Experts of a small language model.
Size: width 256, 66M parameters.
Below are experts of layer 6 (counted from 0) of a mixture-of-experts language model. Rows are named router (the router's row for the expert), up (a neuron's input weights, with its number) and show model dimensions 0-255. Each number is 128 + 24 x the weight over its row's rms, rounded and kept within 0 to 255. Numbers have three digits each.
After each expert's rows: a language model's description of what the expert responds to. This comes from a sample of Wikipedia text that the model never trained on.

# expert 45
router:149077140118141116176155111183108111153119111126134125117122146118076119143111139118139148134137094126153110085093127161140149095104141172141152120109117156149154137151149077132123126100141098125114130091144146091139117113129191129131126130122139133154132171143108101174103149133119059099121149089085165070119132116091109071135177123124107102178140110157113119115127169122148140112087144093084139135109103113110114130135174132128134125107159084133089109129144157140146121085127136142128128057127127126098139117133082124117105145113113131140172157128093132090126143120172130140120098137144149104102142150128134118134144120131111107112130160126162109201134123090110163130132149163154160141136136103147104099131112143152133139148175103126126166131133094140132101127117113
up0:128154118143138097128121157127142104049118102154134134198120158089165091135120115177131165120128121090115123131167157108122116123098160152112092090119118089097122153137133119140160114118130111088148172103146084131149129133102136086154121094109129124158113149134112128159133126135102125090106119091094160102143167116099120175097131126172140092140119115177135109163149118114138161161146090117155128164144165084116153099120140124115114128139126163162106142098139130120130102086146100131127134132102137121143124099111119127109141123126088138109106132147078149165193165127159111123152116123133130112176166127153119134103075149111126115110119167109117154127154147153123121120119156143107169115108160130107100136109122130119071120153108092137147085093127123102152109129106152
up1:118096096138127117109147144133131150114130095167123109146123137110117098134103117176130162104125134184139091118127108100168125150101099155098146129157140141197117161134125149133089125194119145116120115128118161127096169111108155139134102167102096158146132138097100150106114064130108143124181121116149153135121168147090140125070124160177134096126126164095142102123146171146100118094118095134080094132122116156105087153127157159101156137071121114112158127110148127146140166103142153104125138153146160121147141138126100136093093139120125093170164128133150154155151139145104137111162132084129134112126135140146152134157131106141153114155149142127151121101114164127141148144105162167129168123128127088134120185141098125102133122135133072120130109139126136134104159168142143
up2:146121129119172084138126106121113110133121148092158114144097188089120114117090129158121131096097099133111190127117098202107128149120089127151139172118118178122174144149086131164118155105149178126123175102111164122130110098092099176130128098103143094094131125083149148118159116117107111153113120134131154113142131146146131091155112142081106136075123156123133121112108132108105114133164141118109111139118121080115126120101171081099116075190159134112153113128172139105135113128113132138123118120144152135140112126144127127134131124119116119119093095111113152110127123074140093136164092116135137136125137092107099149145129143149118127100115132156129138149183143138114120106153165136108109110111114120154147148128086123157127121155127073144106107111102123123086179122111159
It responds to: News and plot narration. Function words and event verbs in news reports and plot summaries, such as told, asked, arrested, was announced, and to, and, full stops.

# expert 1
router:089127131117118144155128125142179100135118102172141125105143132123138130122142156095107142121076098134061149126097132122138142119110115101122150134122103171163184124122137144116118137101130116106139123083108164073107116103108171143124097139121169131120122141137158109121151168145108134149067105115132182115146124132111104087154170145119133092119171132100139112088140113165135142124108154060161126118121111124128131159122134131140149151128122134165156106133119153157142126100154122120130115118157154151080130101123126100134095139141069135157126198166142133110195154126179117135104117107109128143095132128134146124144112096162100116096138109107108111197145128142133172117149115140137185120120147129114095105135108115171164142131177092119131137119140130126138140115139118
up0:103135127134146127137106134113099099143105116166139123106109162129143079133120136080155093134122131178091121117142117114099116136098126169138146094117111101156071126192123135123143088155110137106127172097113138107165132086139112097155085150110127095120151135076131098127116075130083155120130159122106120100170137111125106106088109147127123096130114128150145107145083138138140157113120142147178144108165135133101131119136141115160084071140156159116136109119129126174153108115141149143134108140162149105162094102177097146116109097079108118139145140169102104108170133145101129114132147111105164142097135114129140125152135092125157094068094112146114107100181127150104106106136130105129159157164118164111130117152127085159111117118141117152108118140135125169131119143128145
up1:108125158140126134120120116110123157175138109171078125196106145114132150168163124151129125122131111113102172131043085121152120130158128109124138164101132157140114119091117113112083113099137107106110144142153104096132134139124137144153105128157180152134094127149177156120118112148110132119129086140122139159088135116176085173158144117096111147135157120144140123148109110174180127089128163136124150139112134122100125110179134125125091134115129070122135129114108122095108140123120107089158157127130131133120139131044128092130144122129114118181112171142102106114134110112112155119115108127164093101120123168150108110112121122140125122119153143134155137137120117121122184145132120149115101125128147146172156135144132107124125099099150122169163116116124167070109144102165100
up2:120114154150157140154093119151144139090112129170158097159121167116124117122132135124115172142114078126123132110140146122127123143109152091135128124171130106101156134144116155112102148155129153107126116185130109099129092117110098110135139109135166147138149109124177106163078114133117119137102123123087147114149139146094157110133159127127119095147110129146128095118126138106162176140139100166120155148084112078139124139128149115141103194117145103163130162103116151125169119080175172106127143109137112094154128143159110144106154135103110108144143107150114096150111139163114173127106087128133141122116164112141120108166109108138089121160086101094152113146145100129107105062103107134163135156099079132135095127103132104122139173118149170095110130117118103111144171135073097
It responds to: Measurement units and coordinates. Unit abbreviations and numbers in tables, coordinates and astronomy lists, such as km, ft, sq, UTC, MPC, and digits after pipes.

# expert 21
router:105117129108170152138135128118134120142126125158149154135150152158097146138122129107087129084093130146116181135097138153134125138109139123123161147123123153110193143127113107154158127124135138099155146101123160052105184146122167131134145125086141128133108135100147114111193130123083102115131145140106142124104122165097095129130214115126136128127143128127093144124114119126174143133075156113142138140120104093122131123131138155156116131130156134144113124117132177130133131089110131145130126120150115141107167098128100133137093155129021131141125132136131142116145127130105140111112115136131114120121118147133109132151138133116130114140106128111105145253131126123144166137080135124143142121096119133128128129190103117187125150129155116150125161144138132136127112173150112
up0:090131138158081134130170147120146104101128148151131140088149090134109095152098135135130104142090115114138160129151107154142108137082169094149142146116109122128162098075094108098116128119136122127121093157145153130171126119155169125140113144147081112089149177142056074130135148098153119106108138102140185131099129143099128122178139114125104117122151133154089135122133124139150150126112124103127135143109132144135100155134108105127125095127145100153113129108141066132074096166153137141105126119100127116130128133167169174117115142131150178106115122141147126136113121142150102135172130085096124103143097132127093142099124181134090092130093113106094113126132132130118102158109109127094138085119185109145109122081131150072159101118119141137157138143112111141092104138140119
up1:177111132107118137125131159088111125096165141100117101117123136128146135148122155123057108090110133132136139139186126139129113114164081137137102119152151153122117077153178110104143114115148141167091166118160090100139052135113171135126120155156154133111084143166152122138147085118123133155098129147128134129123153118126114098142125180162167168149121111152104135128142134165128133118122108090166139169129121120136133115104158144158126101170146143102166150123110095160152147119142132129142114126143196108137134129129114111140196091132150129182088139137134144130141100133147103122120136155159156140149121125135179151125133108158139116125105162133122118127113126105113143186133122098151154129119133133123085152098125104087108143129128098099131101136120117116133171134184087
up2:109115108117119149118099106121133135115101126109131149144167119096112132178122129172161112168164113161150158110178118141120103166159123149130117164160139125094115117133105119116115157151155127156096143127105139126128137098125128144126143121137119117108187156142078088152123186090100145150146159120100152143110113087107132155129136140112160109148143118101155092132125111122138116135149083125144133124175091100178128161116083144151105146108126166130160169149103085125130163129118132089135099134123147135113135148113123105134084144142166125171159117137120118134189102159120143136171107105179151166066070121135098127113148120092134127120127138139104088086092111147149127144091117157128127138129108111096094096113106121140151163083124138151119097146138182128135123145112118
It responds to: Foreign name onsets. Capitalized first pieces of foreign or unusual proper names split into word pieces, such as He in Hebrew, Bar in Baranya, Gu in Guelph.

# expert 14
router:116107137098116132126134129163173110143139160113158123115119139154101121162120109111113135101074089151111119162120145155149076118105118153102119146104104157113164110124122122128109132161131151124162130133117111074130172090128153130133124117117153144121140172128110108107103151134116118143118117106135144089128145079123137107100192097151126136103157103151128148127164115130136148112084139053097120159126106139133089100154141155158112148118133138120120117176176184150124124100128108142170128120148108117095152124115114131164145153120061119118150134180097122119129133114226170134149120171104128122103107140153132126143145142124141168095126130124094092187124110129187131158137160145143154125128146111144121119160147126137149159134146138147116142148125117088098111141117105
up0:124116131120142091152161116130161130128113135104199116087146127140106117122149105125156116098154136066118120117143143107144123095130155151147135126111114126132166104134135113126085149124147129126143150122149091136084154084131133132134145168145097117097083121119128131153121119147137143080141136121121173149123125095115124104080083106127118123140148098117110143106126072154132152114114138050116111166155151118117150139112169167172114139153116145148170140166154152120114125116102096135134117150096125130120125190070092096154128140170077117157149137137101153114114119144137127126166102144171120142108131123189145120144157096114163106127173156116142150144157079104167111105126131124121112133140120123150148118118120089139122117145196086121143161119117121107107096137092123
up1:131141154160136093138140115155161103172150159138087098107107138151121137121119113138096140135117132141167118114101177099090164076131094151167130155172147147096159119144119119115108133153139125124082117113101143114096115112103138093145144148138147113121140165135147110137107103149083103183130162107089113120130167112138163079164179142141124126144153174124169145145140118122140123133171126140087131134127083160158081120147150130119109134135089128145123100179117157153109126109176143150115126110126123103158152123134103114077119148135160115115094148133109108119114133164137133104142103071152086103132120157139093124094086136160116112128114129142145097131110144116124111155162113110174164147151090083151095127166118108136165130162135155144118134144145184139116123136152134
up2:115112141141143137139126096151136114092119136137154076125163125118107120100124114154123150117167158135121110131116158152167160172145144126123121110095168135120137092140121120126124129148134117120145103113095132138115157126131094126107143110163107142103106137175116135126134093131134117105155145135163102083137107081132104171107130108129109126118137125114114170093140144111154116098091141097129107106118110135174114125139139087122140124111100134099135145112131141138111164181120144122133113096086163128110115183093102130098133126119164153093147119142105096152119130091107136114089146112153129191161177105098185098087110146116164121150115089104101124122135078170130127122131114096085089079099161148166122132135119144129145128150088103185115062135062102111145135112130115
It responds to: Abstract activity nouns. Abstract nouns and suffixes for activities and fields, often in section headings, such as development, Education, production, research, career.

# expert 12
router:112144121109123095167133096154135164123143112162114139120117171127128105134113127111131122103111091144139148101118180141164127138111138118143127173128106133133132119169125130116095121119143125111161156106133173047113133066112152135087093161131174132111121187136115093162126149105130119127114105104125160114149110089103138090113198112149131169153155132145124123096142150187140167121133112075148156154121143139109118144127118147141145123120098109153116143124161135113119173093145148140125125119130145163100095136121135134156108155164087133164120145163109087102140141124163141148155105103122140134107106128148115128165105118098118097115157148100134108196149138123104132156149117130171126118137138167102121097101168112121149132137181127124097155123125129185138085163135131
up0:131142144151154116147155142120134145155153163117121121126112170144123144110153094101093117154134171105088157103162105137100106126139132118106131151084139149130143115095121102149138135123150083139133179090141110106130151101169124113094130107114129132113120161123123141112122155142142124104119101159114155137127160089136173130177152127125074125188154147108140113105123133162145137150128148143142084105123095157116116141134120155101149100148106149074173199161104117126128122075107108092147124103074134136163132147101134127129133124125116187151109144174140105152148145137177102096149108105113145127132072119097159107165126151107162144131134086151091142133120174132080140153145142162147135126076117160119101107133111144120124122143118117091142127160144105127121154167136103
up1:115188125143110118057118128130116111105128122121169101121149149115135133149138102148189172163112093115148131099109129147136168147110148130106144130082114120115101083178148106140150128152135165169137159121132114114127123119107138128107137127134138131113107156133110116130161132124153132146130175140118121088089132119114103108127119121102112124120119080118151125086136138104120144111119070125153163110157112129108161144157100116101120115109127091109150127145134136139117132147123130179113171154131197074100137091131091086139098164126132153152146182155119115119116110110133105142133140108147121088105160134119181163122151153129141086110175166125163085130104129165107137108135081109122164133171085105136104118138115149116165083110173100158116147105126146109133130153126147
up2:109096154095137111140168124137113159103175101130088162139145167116122167142121145107135151104164131091144102128143159155106125086149123146063101141189114143105115130159110154136104081113109145137144145127161131131116133077133162135101103160132152130108189143161103125157140161126150125145124114163142168126124125114128143131124153132122162145146096132127141176088130146104206140160084123087109126133150120117092087157109120115133121140170142124173138113129115161108139137116097133088167118137123144099117098138153145103122099086076147112122133131129137184121131113158091117128095154129113106131153150123127154132164140159135129149146092141130113077132129171160156135144144158149189151144138116135143121109143106148131103160161106090142150130161130110127129109144126147
It responds to: Semicolon stat records. Field labels and values in semicolon or colon lists of sports statistics, election results and infobox credits, such as Votes, Released, Apps, —.

# expert 32
router:143101140127115138106145145152150106149115112119128144121121145111112129138116148129116161147096084160120152120118142154157100112072113108115159105115118135116139162122109130152129123077123162064151134131147141076094161141125156113172109176131143150134119194141137099127124136140142075138116131101109145105129093078085136135117197116130106124149171131153126111137134118157163109120113109088103117144102096106113133151127128147158159104130149099150098097107113186156124131115142085160110084128140144131085138141138134130170117142182087109135140138123110090105179155083156107097120107107123123150111139128163090145134104141126083124116119138146085146160150118117164179120108140139166163127105136145172113120147134112154109145153149107136149123115092092132114134170105152
up0:122130171160101163139122082127109135149132129198124149131103112152082126108148150109129141159126118104138136093074119141123141146103132102129131120130170107180133171109173119108102168136147150120165165095187170106109169144120130143123144115133155092117117125100114145123121139113140132116169171114130179131158150142115142131138144094120064103146189118148156138152168160155104075108139101128101109118138123122132140137079133130164105113114106153125152123143130122143092151086172096140123160120131115098135096140147126115106115089119110108136116151113164127129132093133139102119125099118134118099120146138158113124107144152117117088142136097130134125125105119202126078095106118158116113155169141121133121121098124111129144148193150119120165120117162126121178116156117104
up1:128071109173158112095160111104083106132094096130109152129152114122111123105128130083148162111128152147128114113094094119100086121138094111190151103135136174158138118134151075133107090118167127116117128151107125117115124125095142144103169145095112142088130127148154150129113127164102151150146173127164152147129106108123128116143148078156102073126122125119099124157138107133108129150125154080149140138151142108108088133127126141113125070116147111095153139134127143162166158152131082112130104148151116090152135142137124126176121124116139094156100134131155108157177168165132110118122136107135120141133134125124167105179137106078142134140106117123165112123128112127094155150125090111141150121123144155153095089181144118146155187096158100151137141146141142136139150175103121
up2:100142110126100110114135095155119123102133141071144097120148173125125093128101134156150149133118143149122177121129118087106106107091130157117170135119132090123165172131142140113122089135144163114136095111120093100116134133110125135136107112109136169133132146155152155170112161126116128101062104118148116114115149110145089141124155108086129113162158152163150107119143167151146118140132100113138127130070092137105128099102131154127109117129091138101134063095124140141107152143167077133122150099145141148180111094144146144157162132121132138144115156133130088115137132133104135119126193136128150106166159107105106100141116144120123112178161140081151125121077159165145139089108135177118153141125173085101088126134099093112104148137143177128141118109099119142123143153152143
It responds to: Military and office careers. Service and career wording in ship, military, and officeholder biographies, such as under, assigned to, serving, and line breaks or punctuation in infobox lists.

# expert 19
router:135121165081127139141141136119150104119091135107107110154144157106116104112097142107094129106100101133065159123107145135096104126105140149108160131143099142132160143137114124114154098121099132113122144147150103066118122136114162130100147124092120124117120151122149103122131138110115153119119116125111130091099137135136085152109223121120089136149130157130103129109092131135122126119093141102118139162090098126079085144135148109148158129133156146162088109108150159121115102114113131142111126133139148146078143100113135145143097178116054126164122128137123155120158141113180143120151108164140150127124098119189124100161180113118117148109103141142129125177118109097119178126112141156138139146125160170170158115139100130159112170166183122145134178122124135152123149131105104
up0:126148124112160161111122192082076147135114100109126138105147146124116163130101113143099135092110088142133099105141134128126117124112160146112125107077105180141141115114133142155146130112114118091145137121137132083115145169123140093138179092125138109107103156074152105139118145149128141202144147130137142127171136136137124146120161164120125094126139162137096118107141098121143133103078171100141165133108119144106125124091144100135144125105165077130138130105113131107128155074174149101144154119108083148097174123149135079132118129146094113142112125117167163147150140102108148105110112087090134113149077111135078110151083093120134116160123150160130104159167114102133115151116087129146155129119125131071129142133132125128116132123149157102074136109132128109106126149145106
up1:115161137088119134102119144174142151121155151131129132154105128177151105134125117100167110165161142154101125139151147127104114128102143113138133139121173138114102157111148169138105115137131152104120101173118089119134150099081115123140125126103123142127140106172129134122128096145140142134124104140091149115118170115127132107161154095107137144113118130152128094113128139160156136108115122122077121188106067088132152107141159111074142077076181120132148100128141167147101118104170119127126146114127119136119161099126162134132154106139125128109125119097120108218179142125142137144063154107150137102082113121150137106128128086145107132120108061090143148132146099147165119114145110111091141167121117139150154107142116136179098146102163112152110124132137120099121128132157148
up2:118138125099120167075141143137133099098124107112115142157121139138133113124145132143123112179123124141123140133126135163136160134134119105136121088138110125099106162155152149129137105147108121115102160064131135098078145090129128123145110154097123113115144170141129122137073123124145128113101093122133159081124134110134137155167165079142142163142107119169123064118142177134142122130135119103116148048124154124140104144179169098131154191115110119098084099165120144161103121097117126129122096133139100141131123121129138150084122122170131120138083135139117153141121171140120098115110159138094123105135178137120110098112142107130114134118108153131104128116146171087147124066146103143115174124125106132158105118094128166171125150136121136175172101087093116129145096132104151
It responds to: Historical eras and rulers. Words on history, eras and monarchy, such as king, Emperor, dynasty, BCE, Late, Roman, and century ordinals like 13th.

# expert 15
router:128112117153145138130130126113147096134124130165171148117152156127097154166097139107094140097098102151152132142110164141137122134120129140098150110106087120123130131134114142117130126121153121072143125130148155035127164134138139107131110127095145117102127177153126063139150133115099108132155168135085142072145113096111109118147176129129126125148149135123115142086116153117164114094050132111140109122115111097119112133130145157154134157129153136159109101103124182100126142133112151148118095154141079137102121108122101152149112148113071132171117162167133122093142144098102107094130108132137121126093100133132122109142140121133124096094107099135103137158130109124160172108102136136180111145103108112135119102166119127159149174134162075165092142130140115151108078153118127
up0:145136119156145148125151103119099093182113188123100152082163151106138129080142160153174111103080100136135123138073144143134100120130125121137132103129110131130137127180158128114118144118078131114124122131181149127132124129124111140109154131113107127131155137129139105154145119140147133134131128138124107153147115129134137120129140140113092084145131094097134094126127095153109128101109122131109124135127120122113113147144135146090128133098134077098165140105101152115162138137131184151135126130133132106094129114100093137106102134117116149169136103124127132127147140157131120117109114108170077127121136154152178190095116068099141084106134127146103123142153142152075050142152121109128128109114124136093128155174138155075119110141147142136127150169061119189101164166130087
up1:138167119115097124105128113133142118148153147156113128102125161125109137130111114156144113085094140137140170144173105133137104077166135193166104105156133086163151100128151092130115128134155121144139163100114105106103129097156108114141098129130147122098149127144094139124131109113160146160129126111150069093159118166074131109157146177138128110129123104116105126152137123151151115111096120154100183110118125126095155171139141111117136129095214138138121138093134104143142138164133116129161168166105111110128125110094157115165105154149106139147103123090139100132185166074111143127135140128133088106102117134136147143099110156136093135130086151154116152155143119096120117151126121155130100167121121148141134129110177127148110135163167136120110123145098116184123104152166128
up2:117098142139138085162094147135121135083177131133134178154113126153127154156109128135126099100105154171125129121136132097095101139117144174138123126138145124129124159134088130110149131136125168131197145110140141147129135114120148090195190109166093106154150127099089109093139168120138120124102117156121166146121094161157113150132128148079082127174087138119147094170137100158135119129134139137185097124130129132127132133136160157137128143139125149138156142111100105137155158117132150088146128109178127161149119152110074128111140131093128105148115124148111088154139123120127138097142086096122120132133118169151125109116185148156070084135112140152111126146167138116093152141125134100107146089144165138129130111120112098130187118133136112082124146140151129096148115145125156
It responds to: Place-name connectors. Prepositions and conjunctions before place names, and place-name starts like Santa, Loch, Puerto, Mount, Fort; e.g. "in Heavener", "between Lodève and".

# expert 62
router:122095108106143159134177105140138091150108110103145149126109140114120127125111150113112156139091111126114165139117108166115114128110151115101109123161118168090117093122105121173123106134129128105108101121136133080109136144104161128120107110076140104151120147121157114168137104153116122120132116088122109068131152104152142097159160096150115122124124103127127101119123164132147158133096098063128113131117086145108085115111139147132117114150143107136128132140106200124139140125140143134154098105133119109112116129131111133122115135152100133174160114168171136125160146115175134137158121136116143139112115118152132124165137069093154142089138165133092130199105167159130122133135177133133185136122109150182115103141066123149086141181154117137140130152141151185130132161141167
up0:121080149104136093101123089108142124164126114139159137166148117151105154153099120125134127149071132088152165140128100107140127113152135170131153126114145133125139140135109125134141135061121104108123121087101158103121140138189075103100141112064121117105126134122117108113098126134106120134127141112113145114160145117130090135131126113108139077144136124152148133119085141141133160131122131157108082095097101117145113105081168103109160105120168102123098117087132153088146121094141115144129137094139088176162161108112107125108134120140112168097144142098133168110118161114128141165100109162139173157142124087117158106119110153118117139121087114119174156145125119144166165139150123157087112097135162111155132086113113113182120121137107155104146149098166113151177148107133115
up1:156092188105120148189103099164146116109094124141115135149164140108145113084165152135120113119134168090113154101114152130130120136112112127115094134154149085111132141090124140120108091105112130107119113089157126103112133104097132110124168147144171125114153151125121112101154075145131124136100109124135116099136120135128135145138141148114127115146121156098125137123125124147124132121126153107119118120084155156118106101149146073099158068116131121097105131119130139133104116139135130149109136133167118168091172128103150137135166131150109156137155086156111117107124087059119083070148170127142165141155142094110104174086125128156123117169092102171159136132142137140148156088140138137138139132124115131177118135125126142129126174171174100097116080130181104123144154093120117
up2:125140148095096153104096124119147114099150138144128184161112131186130139141138174084149131188126112129115137131105143114141152131073120095150126190162144155166089111143091111123126152108105139109130118081121140115130121099141107097111103152152164131155121141155153140147122118100159089164116106167108120095134143138099147174116136142103116123143161113076145116119128128148108115106119122147152144117136122100121122079160131086156104137114152109121114124088125117171150196088120107134177100127157129140117136066154161124121094113156149098142159135122111104095125137118132163163090097119129117119138103137139122139138124123114130114107159124162140079130139103139128128095116073130129158142157139140108124135138107132193118161062162125113155104114122100124141150120128106
It responds to: Counts and quantifiers. Quantity words and counting numbers before nouns or in tables, such as several, many, all, 29 years, 108.

# expert 2
router:108126133078157125122166106137136133134130161121084117120121122148119132127117133103117122122095117119143112119143142129140110107136137136132123126144127144133121126125108108095128140078130127131149159110123158062112119113139141109116120138144125108124156140144120053133113139129143143116077134132101127100138150083128131116131231137113116146160157116128143129154122156146113146105064136107120114142113116169145112141126193128147151135110134145147107109155151162122142100104135121133134133070143116155082145124131088116113125149165014136166131154144122130140141157124175159129139129156160137137108088125161152132125137107102133113117093144120145110234125107153167169133136149141137196147126134123135114112127133100132149141146144125130112148154122083134130110141129097
up2:057147097123145111160128130151129160155126135119119135108116165117118111109142123102134125135098122145150140080115150137180093091115100140104159137106174120128114170150115120108110148123122141095148130109117146109125111105164108164104112102085109106114138148126106154129113139143161118151141163100134148106092116140113100141083173089146113141167090131134139131125125134119120133157099140179068149083123142152149169192100097136123132141107128105146137137057106150103112099091092113125148138084150150122116162085146088141104127129143110124111130104090099142130100149121127136118162125159126163129118103139114188188103127134177118171120128168108131111114149128147139106131118184144136130134110152140129107115129143100134142133160090091144137100144144127188123106132128142
up3:070119106102134124143114132151153124138132120096172132146151148119122128122138143123136109106138156141123111151140111106114135191135136151087143162118138153127094127115125153162131073116107149150198143110167173124120111091136108131088162156126122137103097108127089128128133128155159152083147144142137115135112128136119111143166123138139104092083167098130095101131131129134120112155104114085180158169157166139145111135112136109125155115134179093116116140131145150115162152113123153082102140159132115154151136136104133121193143150136106160167150117157106127140174134079108149148168126155107118107099127068132124110191128136164131134112130128099095131115141121160111181133128114168132154156161130135111107137146148085113129084113153128091121144107094169139095130158143120
up4:148128118093115116131131114125181115132078118145105147172129147116166145138153134103127172116133130108152110156164171117112082072154089112141118113113132111103128130117126193125160107064137126132114133102132098126133148163124129080164112129127134108125112140095160072111103113071150156110116116109138127124180117124152150117128134119088121164130129158135111133136136154106148157117099169121161106170148108121135099109115106136141113168087111149122134099136150138131123125179134152132162162139124095152151127118148118131119111106164130152101130103118100114155121151131143144148091138148157114090129081151084132138141132142136109134085110214105115127222082107143109171136109140133152146140090115134110132104105120146122105134112134115109119139123142102131092103113130126
It responds to: Person and thing nouns. Head nouns naming a person's role or a thing's type after a, an, his, or an adjective, such as footballer, politician, album, poem.

# expert 41
router:139090113134149107142167119154142073097154137107183210109126120135090124096150123088132116092130114154111155092139118104127153131147118159087120131151107150120142129112138080094140105111127162121134140117144133068127144116093160115142127135143122157151133216136138103170119120131101100126126132116124130094128138106093142087152145117146134119155147138149154156093151131150132128134100142098132130155080146144091111129126137116114153148097163113103106171125138160125137097112144141118161159129100109127102158114080153139139130114156121114136089149131128139130134149153170115118137143118140089146123154070157148125137143111123116077124141148162131118153151099119149156098152118162157152133105132074140120108134129079173163114133149061169116131160113118143119133152119093
up2:119148135155134136104163168153135074169118159112148120123123174146122112121109115089138133080136142195100139145167164073137159114142121105110117110140150085162130157120105104155151140123125140105124156122129092109132073143130155158168128117137137144151106165162122110104124175110170104140164125123088127138112134132112110136147129132128135150102086121106132105124130131122149135137093066117127109169164113123094113140095117125148101091101160128133126166150126121136182150098085115137137115127134169114124096114146156138111124176136106152104112100137106167156126119154123112087107150140127107146131121093149140123098082087121136103162135171094074116171129124070132114135140136124166153157116105114133147127123127168095145127135132127130142174094130189098111112133141123
up3:096117097160164126150111136158138146140162171166134151138155123163105121116127155098138135152133139133135121145117118144115155146123130084105181157158142127171150061141120118121100151112164127139146154110194149086132182129154156152110107125145188143139108156158142123137146117103113162138128135150133169120142114131102130093077157160139113134110159155120113204080130127131122118116141118108156093110151130086114100111117115141131145144161139135140123118137119118096083122102160108106171112143124117137162126108167157094101114098121141153171104129150166132192160114137096144136125140149086110135074110137115167092168118150134112127115130138139148127164128145157128127117107102130115118134113119125106107106108105122144137135153163110103165149161093178141105146148142092
up4:140146150150107146132107138138126123140112137104140119100144096116103119126120100115092119144164138111119138138091129113108112101151168105124112112156091115197136114114093102162127135065102123129148122095155132096139163141137133051135164146072132127118120159143106127138158119100176137154124134152108151106152097117126134091127132124122150097086129126128129119122121118135136171146091123117139163092120169165144125112146110197105128135106167105131132120103134124123109136094136099116143122145102091163137140135140185081174125131122122147167125122143170124145188116180108127102153091102095128112153148155129115120134143141127137100126124104120108114204080109085110153130144083147095129119162097159121104093115085086168145129121131104131141130139118096132142136154144139
It responds to: Verbs before prepositions. Verbs and participles that open a linking construction, such as found, led by, based on, due to, did, plus some table cells.

# expert 20
router:116138121087135143150134125146125120133102132128146113104117152110093152131092114105131138109108105136143149123144141152127107134126139143123137129123087131148133116121130107126100123120132109116168136138136117055134117135126171121134118163143127128130123170143113073107134157135140108109145116115129135098122101108125123114124217137136151173132143120143125128096121097140159156139064117045119141164116100149101125142145158163148165133121140126142131129144167162146122106118099108137135144100139132148079142139121106102161107147140026117154152129115100139123143115121194135130173118168178133116101118135164122119127139110101147177126135152155116112242133117107158163130128177152166149142126127108128120112100121114121151128144130107141123142143113097136121083144127132
up1:119144129127089121146146183132112110114131124106148143112142101134112133123136080112167096210119112063171150113122099124107155137121096150174113137107117094100134162122135114146143130130149096081133116112128134147134125144112136122142142104101127131092128131078100131121128106165139142088159142156140164125130154109119173150148101108170155148094116125125107146101144091130161140146133165108129152111124133098085138134151151161133119160109170107162133138130112122155152115080089165134132166165105106141112121123121140113153069194127125136081155136132086152087137165162136147113175148128121113098133130132144110128146121176117085125160143116108121125085167116155182116101109155125149105106123100122105117121110128135140134133144152115160143122196150136110152111125148133
up2:150137135157163133092162121129185126121129105110159151130130083106123121156119110165162135138131147140152134134122136126149104109123159105157169115153088099137142131157113123153159108110170123074157112149100134125135108156140127149154122122102111136097142088067135123125122174095120110109120113121158132150088147139140113128163130106107170102171124108126072147141131141116151131114090115065087111114065121102113121126128150124157110154077139108160149124092119145129143120106074155149135114135129131122067106118117130138129110152109092078126130126116095170105116115091141142104133187092104130135130095087097118135103093144101159145106114149131105110162107157132107094134120164137147103135137121142124136118131102152152163133094111146125085121087099136148098105089118087
up3:159106131138121128156173139088138116127139129142131156109147124100166128130124112155103136116095118111111096144125125152138077164124168144170108161137096131151098145091104124115120143148120085118152124162142146134112143140098147116143136127146131102129153132142189135064120115184116132110112138145156120164163126103077125141097127133142154098126121115164133186123089108156167125113131135081115153150112115095116183148147111135113094143094178139114168126128111129117119138146117159147130149098146140112147144145101138103116162145135122084109108143145137162104116108155084099125134104095132109095152097097150133143139065127148077127130167121145150144169142175116152173118140135116133123120122141080152151084147131123134127116148104108111064135099148175143175149145135164
It responds to: Societal domain modifiers. Nouns and adjectives naming a domain of society or nature that modify a following noun, such as social, water, health, student, community.

# expert 18
router:137090125139144105121137104101131130156131103137152123182120132140106139133095103109115138113152158126093102142096152115097122148122129118092075130123146164140109132114122161136107142088107116110110149141146143077112161111091170145147157146105109121140100165154142099139149148158144132133155111118170148116122127121104104131092167109149117117161127137177130174116116145154109156111107111091086129167103099153162071147125162118123144103116135084142099092121160176133134138110119075113142107100138118131120144111125130141109114153134108126155138187119116168115133116110173140126144152158118062135113108132176160118136153101144102086098144188117139086177137161139153163158136130154131093123135153087140112103144157108140106141132130113127139163154158085173126121103090135
up2:135171126156118102116151119157150160123117124132100148123104133097137083124142109137148094100108100175109148121105101111093071120115137147107136153142170123161148113165110144113128107122150130096113172130078163084113108102150129120143153115083132133136167127146088139126120165106127123131126153136112128170118120110145136117137128098132121111164098157118189099133162127139149107125120165148129135163130104129113149162144127137098088106099093120071095093097125142151155093125125152130108115163073102151114127169133130143135094165122133089133136084119155093089146090141144144145105139082126126151086080118105118154132086127116124132132136135159116143130168125113203129131120123141148116120119136132129084129137141111120107137144146132185111112075149126162167096132077102
up3:119131125143129148126101075136117122199157163150102152124136144122139111128139138170140127156127113205132146127069086154086151167101147133150142145113132099118121151137117162107080172137169094073127122119093165057102155146100100142121167122152136136146156128097102111162108134129048104136151139129118164133125142107092157146166142112106132073132171124135132133093141139160121153114131154089119125132113138088138121121125157111108102177127102157149112115112094129122127140104148135159100102139122105140132109128156115140125122136110141136125103122158148151117114145117132146138108110103135126116084137105076107121108086138134134093108136153075141124146128094129121125115139099139145118168134125125119099161157145130160164149149164132113117102124134113161145073114102114
up4:126138132117161157119150103119138179155100148134116132120133139157115126134119122134113141110111152122127177124126132154145124132118124073108132132150133171142149112114055124124119094126129124165138139128103107129115143087119128105082144131149130118073168151194108124123136132127193145133131141121117148146147136131108097128139136064118077097122142146100151151102115077083103179127070133139141122125142136101128137141125120105099126125114167118130109115110176125089180118127113180114126155131151141137126123124148125125154099119172105171179167135132164148136141128107146122154152099131115156136151097147160141123153156160133101115129115150158158146152188101127160122119143152156107129101167120133131150143118115153123086149164157091114095125161127128200099101121086135
It responds to: Spaces and non-Latin bytes. Bare space tokens, often inside tables or before words, and byte pieces of Thai, Japanese and other non-Latin scripts.